config.toml
n_layer = 9
d_model = 160
n_experts = 8
experts_per_token = 2
d_expert = 160
d_shared_expert = 128
activation = "squared_relu"
moe_layers = [1, 2, 3, 4, 5, 6, 7, 8]
router_score = "softmax"
normalize_top_k = true
routed_scale = 1.0
balance_loss = 0.00759
balance_bias = false
router_z_loss = 0.001
shared_expert_gate = true
init_std_router = 0.00711
lr_router = 0.000907
vocab_size = 7755
norm = "rmsnorm"
norm_eps = 1e-06
tie_embeddings = "early"
optimizer = "soap_variant"
lr = 0.00455
beta1 = 0.95
beta2 = 0.99
grad_clip = 1.0
batch_tokens = 65536
seq_len = 512
train_tokens = 453600000
steps = 6922
dataset = "wikipedia_en"
Below are experts of layer 6 (counted from 0) of a mixture-of-experts language model. Rows are named router (the router's row for the expert), down (a neuron's output weights, with its number) and show model dimensions 80-159. Each number is 128 + 24 x the weight over its row's rms, rounded and kept within 0 to 255. Numbers have three digits each.
Before each expert's rows: "comes before" lists some tokens at least twice as common just after its tokens as in all text. This comes from a sample of Wikipedia text that the model never trained on. Tokens count by the router's weight.

# expert 3
comes before: " of", ",", ".", " in", " and", " to"
router:148153175113144146126110113124139184105114114072135130159115125097121106158133169130115142111107115130149073148128124127104160125111144094118142189084104143146106106098139111160155128143120115147136070128153121100167106125120122133120126099
down0:100128125163095142130104110131175117137117158082178111121147084178146117117129146105084134104095099131131126092084143160106112147145122135131083051108157131125153111159154145133138153117138149115113164123127107129142130115056129128111142140
down1:091119099094158179138125126123077108125135194130155154147117155167155082140163106097123155082117113175106127116098139115135118131109144157108111152095153123117126062139145129117152114114137120122084133125106105096100127131144113123106117190
down2:072099129116149152111119149105121144130113128146156135165117100097083143128162119125141144149119110121129120132112100156141163127129103122105130135114102126191093097142155148181137101108110120092099134133095102164128147132127125093122188133
down3:123133119160145094142136146173089159133133146133158143115125108150163077140133101129145122104117114146125121128148128126116129154145139108150104154131140188133119143142121124136139164172091107136108111117123100128142110109121111131140093149
down4:133126116106131116140134160117157134133103152103120144171101157156099121158154164138194168125099127167096136100121122140170137130150132073094116129152135116137100092124131091121152109127106116160115145113115154127146158147118165112155131120
down5:072154139123129134112100141129127118074097127143133124176144116112132107119126074153100102107162140146143123091151137142138115122131089141121112120144117157162144152113163099110131122104108133166152156132118111137131140132083075147125146125
down6:161089156129117118122108118163124141111125128148093133153114115132108124122152200150170166128101148110104126131147127147129142127131087160132132142132204094167149127139150128137131109120140125132136133162171129125172116124172157159112141172
down7:114149142122108116148118121123157106152117123139092135133118126122138147106119133121109174118118091123155126140143119111146137122120113085131179155102083100113095158108089111077130168135180123098151063111121124114085150137123134154154130132
down8:112144107120161126140119146148165106117153143082138189148164147172132109096132115170088165129102086111118154107132118101166163138141135134111136138101103156123148116121128133124135159133126099147166134101086161139109123172159147144134140115
down9:142153137093117154130152101128145125157144093104126169148173155129081128154118156115136115107096129120136121115163084100134075160099093138143144124144144102088164111096155112114133112137120148130132058150135109092084128101100135085099115109
down10:152115127123112103136162146167152112112135109122185094157095105106134142104132120122138131157156091140150149154127100159127106144114160139158098156120117109102186141163201159134170135109140133121142168126081128121156172124079129110111136141
down11:128157151091173130103091109092131094155094101133096137109132153117110156157141162103084120116178106131147128137136139144143093160179128102161136109150141166135130130090117055136143121106132142114131143086128105128124171114147120094141158114
down12:151095161121102132094127120147088145122121120107123116094183124137133138145150176155140144130124100163106128117127152115115103158102143184154124117110140146124142120102104151115152092109114154159130182176129126153107143147118190107131097170
down13:129100131138131110156119128181140124127113116092158104065134128118132092164128180156091156134115101096104146138103107148140125101153137099176097132120115125136160176144140139150120157144147138096123174136142107138116136158151131155135128129
down14:102120108136133140169158136148133188138136134114127119131127144167102096148149121107126122107155094107137121076108140140141100105113116163084131093124106165137059139133170095140113096115094106129167129130141124122139111143167125128129097149
down15:137136139107090111146119107120157081121117142073134146106100139164146130090108124115167093155133153119149118137140134141117141143150126122175151146119159107116139181112166104127120113117120087134130155075088049134149121185120181098106138086
down16:143143125118101102129109063189089130153127137119129118142143114146098145134149128183147152119143119119130128183146115115095120156107105120092157137116112126148135164162100150125148160137172143129155141150126164116143111099080166176137133106
down17:121146173103130135109109108134144166106147171137110154093112144147114115125152165140112130112150155077134088119109157135159097148074114123152116155162087110106155143127142153142162149175152156147134125127130157155126099136113148100130104123

# expert 2
comes before: " the", " a", " his", " an", " be", " was"
router:143165162147134132151085104124110137119120115084141128108102121099100108127081138140104091130150141137159127095126117104142121095110164124192153164125076139108111096149128126121101126122120136117170153130134160132152142111165126165135123130
down0:110152129132171087112156128136095122165118107143105139114171140085130120109112145115118143102158117099095147126134129114173109137133168174169098138145108143131118193169070120128131137172146089157145143141111121143119107153138137132136107166
down1:148140146137117155162150129133183126102150145107126080103133116127116133103156138122171091079120121155119124123089139165117129127133120133106140139143108143113134146151179152132126135151066106142119118116137122079172126082117115110149108141
down2:131102139136112139118098131109124110103175158146123078116172112136155157122117149107109125127171077146149171127113137133126126135137144116155143141134095124138124124144136109161140066166125115142156183091109102160139164120092129098130124118
down3:142138146161138165129144178139116140157167182116117122125111108121118161105128118161092137166101114149080133127110092117141103112134141144122176123171129130153148126066172114132130135139117159120147101110109099171164121142133108115120120145
down4:091125145134130151109113103076153105128077125155136167125133131136121160177126121108130114106128165126138147125095121145148100104133146122117132092125095180160100119146141102132156133082094139090118185090125107166138125139143185108134111139
down5:141136169128080160108120136134158149124087116121122094134192149152148106121144107071155126149173135135100148153120147116100138108114141144111112125137149121104127159112104083115114165113105094143116147117101087120137140121126112100121146135
down6:098155119095107143163112184085180143121111164130141159119147138089112164110115143153178120106123089138040109123137101108098106154138155167135095158109108161142144133144133114167106103116140147113151148117140115096114137126136146105167172132
down7:132137106080139157091109152095122123098146149125172089094169151116135123139132151113082128147160088132095110157124126114172138149128147156124129140091162115128126113095103115158133124158119109138145104126108146145122104174174161107116092095
down8:133144085131100079120151143168112109149151111128132100125153122126127126109125151147135113094139122130135147083152102125123088127142131130151132129063113104136138141177098139113081128113129133129130147127143124161168137082093130115102145159
down9:072147124137128164097142150134111151134117143164130134122159166136180120154134102139112161089074156137121143124085106135109137090112114144136109151106134122131139133128164114135133093149141187140130119152167105149112119179098115148149186172
down10:100111136099128148139153152133107175110126128157133118150074130151115112124123109128111126120051115112080147147112127127098136135128120149165141111143141118146151123080102125152139130134149149138121119174123138111150077125139134138169112135
down11:122130169152108166096150103098137131121124119119165131131147156131121118152142116140151132174094124151108117132166126146100067124150154131176118122116127120115116092108150132104133144136148147166121092120126168098125176146106223114148132134
down12:144122144132100148148092146079140084133146185093143180117116135152105141121081161151137131116131116143103124110120150156122161074140115105111136113118109156086131127116126130140130110106105135095149128123118127121152157104113144131173155144
down13:175119122094083126121148142175114129120145132114153109144141147145091138173123116160142091122130121154141146108104131118153078083143100119140113113145144119099137112119091127179129124143086113147110130126107184135140155170087112134111108073
down14:134110112122140115141119130136132108150153107178110140131103108119124103149133161153092132162138098143077107166103118093158114127139104119187144106092093173126127129133145139136129095082175114085137086150111132152089163171125103117123141060
down15:162114146154119158103135141162122151136154142106125128118156113127134134108096128144126156153117104154118127151068126117138093082087121150148153114138128119112121181117135103154108138131125137129118182124141095147138159149155122118136101158
down16:096159132135107108141129116130149132190148120135141136124120117137081122149089097125130121130121120149093148140134082115107078147119135123095135124117122127105142097125117142162111108163111124090101134100071132089124120137153166148163126152
down17:152101118136124133083190118138112117146101092133138118141138121123147130138109129140158116118181137126124143132100121141155102102159139082147132126115109161158111170143174094113114145147127107115092138124104136137120133115142116131100157118

# expert 7
comes before: "\n", " ", " The", " 0", " and", " 1"
router:112164133136139111153122113131097176102111135127119126140120113117067097137144146121115125116154076139135136096112092127129136101081134128144154123098102134142059099110155130158161102115118137163124141123101156125156128100194123140125119086
down0:160151181163134128135153123108138163110119148115127111112150142141117155137102118178127108107107139110118110151093117122150137121121158160127103130118118129120109121089063092120127138154170174169124158171121153164189142109111117156143111114
down1:132085091126130094128152083123116141158108074149158137120154140106101123123139091128148112165124156154126120129189127155127116096110136122188104095130142124092153163119087087117142137151134139127103148131115156127172126171111131125071128093
down2:116147117154105139141110123104147122159073185131114122156111112099133113144128105127137153116122150165137123120101102119158159102143145098133094131106122124115115154101150097112153133136138152141129134141114153150167091099115149177168152135
down3:101128146155163112180143140133129150118125141155121103149136133119135107147114147140164132125117119092108159138127140124157105109168114129160179136127150140118134082103130093105087104123123119157161123098109143155129180188123136136123132164
down4:171167150149126162099133098124129118161066109104133138106124117119128108121147156082148149126125126091147152123155153151163108100084111125111131129140126120141145187092147131165131111148129095158110145137117119158088113108131141127132079091
down5:120124120135112092084129138119126149103115127149048136092117154164116159189101102120143159140138137134099139110130148130139133149162110101112120172147132138126125134055151164116118120110100120154095131114099093143136136126114124123159104143
down6:129110141147098110069095095163086134111164122149088139145122091132114136121129109118098133074111110098132136146127109125115140150105107176143153112101152107125130085120108121118091106141089139113074134123087146083098131152117118115140114094
down7:145115119136097117096111152117102124113104129158152156164127182142107141132143138094125135132132149153159162122118149110159117116116142122126125128122113110174082124150119108096106166133149110122094130116097147137134087169117129165150115184
down8:150139155159111117123123174113118148131143106177088123121137110090149125108139120161101104131117107128143159104150052135134127163100127150158082088107114121150107087127140146109137134129128154161132143109172102181099159134135104142083125114
down9:117119144106168137079141151089154135099106127119101152088142125125094131135103123145132122134150126129144141097112146124122137191100089125165146142101129157083132143139102075147101133131134122083142118120143066115138147155140133100146145117
down10:139134104096136091142152120129148059141129075117101131080128117098108148116088148117171085108113100113126154160133143095120090123122097149140130120113103125131136121166132166075153089162115094130111167083152154113110144137125164147164156136
down11:122110160093173107172112116109134124115131106103149120085148096145114123112111135112156107123177144104098128118156136100099141102157180161163106095137111140123139148136115161119121129102135108134078127137073112119138130131071147117123114081
down12:133116150135111138148114082109116148143136126152127089123140139129136152169108185111141137133134171115108150104133118122098110147148133064101134102148105128131122111103100191178147176142141107146096128122118176124124090172128162146152126120
down13:118132127115103120042169131137113133108135101103082127102199172127133152085152136129109141153145104080144164153115126129110136168112152096138113129163113106128149126151064127151151116109143098087111156134164195112153134153118092131096116167
down14:130096073132081123161103161095099158092123098135129118082105118116114128105133125094129100179129132149140137136165129104122171082122132158117103129156087106100095116147133171128092090131140104099130136103095132108134132146179156122159109094
down15:099138123140113129117109134131140123103107155097180134148157123169133136130116135120129151115139163112080141159097152127134174124139086187174121079116163136097130105149145131109150090121125128162111164074119106140147066140151107105139107135
down16:143137131142145163113147160112113121153125106107102137148116100131113106127093088107116158132064099097175143133130103160122134153180136123141142129173177121184135105116138129134067148185078077190138124133147136114129133144115155147151129072
down17:125117099110137107124155127121143162150113148091130129099114151173154109121141144154151147091101128135126118162120099140138097142111110119126116146116141140155102150147106111127184156159110136150089140083138102127187124167097110164144115158

# expert 0
comes before: "\n", "-", "|", "==", "S", "The"
router:144123142160134152132112120101196172111125086116115093109125131110121109120123178148148130171159128121125110120121134125170144078147126124128133095128123143107103150110125138137130174151096133122144138137165149116162161115124112125096129099
down0:133167149127142102188165128132104097142144133142108100088127145148102165103113139128118140142103160137128157135105126136103152162122148133125162148140150176141123090168130083153162142131127128164165112114117118153118131094147154113099131101
down1:134145121127162175129111113125120122129116157098074179110176144116190118164103126137203151166111137128106150123128098133104109148132152139121161128125141151098092137070094147132109101140146140160148182121105144187115091133158126136127116140
down2:086160080114117138148089133105126106152063142129105122126155147113148156173095146115136132144125143143134121096105102123150108141129150108113102111116115117146145134106151146157097154113157162080131132129149119171157101096117143180113148107
down3:121113149111138151134134091119100077133143123121158087114134128156127158121113141125087134138161083164115140147123125111106175104139133140072105121159126123136152148137157154122139128098151064090156138141084149114127085123128106094131129120
down4:143087127106129141117096152137157131158114128097112175164122129193097136163094130160115115112117101128177138135128141151140121132162119093176166106056152131104136149139133109104143088123077122173139127123111158126092107150120140134177084143
down5:117134138128118145117099118115136092133101122104108121148172088124108088140126108083133151105114150103157089108142171092172151135154110160160106131153123144152159129162122117133139139160094123133140140125143115135142128116157120143093116141
down6:123095086154090157151104117074173133117094120118062137161132135093099120127135115139152103144127177136137101148152135134139112157099143088129116123080115137114141099130134096132135128129138151100136182114130156126148151132140141130168102132
down7:124126163118108110137133154112136116102128108129131129107131159119085158098132094134145132138106165102151131139127121139102156135146114149122139105122161113147102142150111146092153117114170106126103177109139095154102120132128088117139131161
down8:148100129115097143110154138148107118120139102158135133164149097125142147131114096135124142109144090101180117111098155148157190114110109093135115187098130075116143167107140116154117114104120123116141085102146124141132143154182171104128124144
down9:074129140133082163130117105142166144122070127108152135159154102139112140143127096136146101142147130079157161146093097120171101150136099118145145141122135099171147116135163156120129141131194120093127125120131118119127114163130138138100121130
down10:163126175149164111120104219134097136141128157118133115155143171123158142169137140142108127139162103158121174112121112116162112087114143085063148133147156096132121144126127150174136164116142118142146121119134129141150135094141105126177100166
down11:119127142141148072114129127141094089124166130143096114100082076142135155120106121093099166128132169148127125144134081136123098116125140124131122137136147110121171132110144124180135106122099140115140108138077113105130087077121143137163140112
down12:198150145127124131095124115077096105134107113159093117127131105126154148138085159108089121116128124084121096095112123139088130112140114175123170074075135114088152130149111174128110146180129103145123139149123144173143131125130176116134175112
down13:133101104176058117111093113118103147114124124150135065110119116146144147131096113136138155149123132155146173147114166137093117130116153179117146154136125052085126126125109111109110112132140103126113074163156149135126114120151155116139125092
down14:164111128125109106153130102136070112129142123122138127134165120134159172119121134104124114119099140175131110140125143147115103114126168161140192138124114132122170106151113160136122151163121163130160118129136089143095160165131176129117077118
down15:109147119160101127129143188117147106138141154129127171092139154139160124150106131102121130092089162149100126147129078104132102101124111086148135097135148137093160112112137152143114138113112159169106167153134132106128126102136128104167133122
down16:108149147121159111097105117079085132110124117095138126102108104136115145140129144135175108158124102151090107082156144128129120158136158153117119148137148129104142156130144088118143162136133156142109174102097138118147140099166111123147151163
down17:118157141122122113121091114122125094114153121158093104166126104077163131136133128116161112124151147123112102100094143146102149145136087203138100132115191143126121141087133139116107153138109150110121181158152144135137163108089076117125115154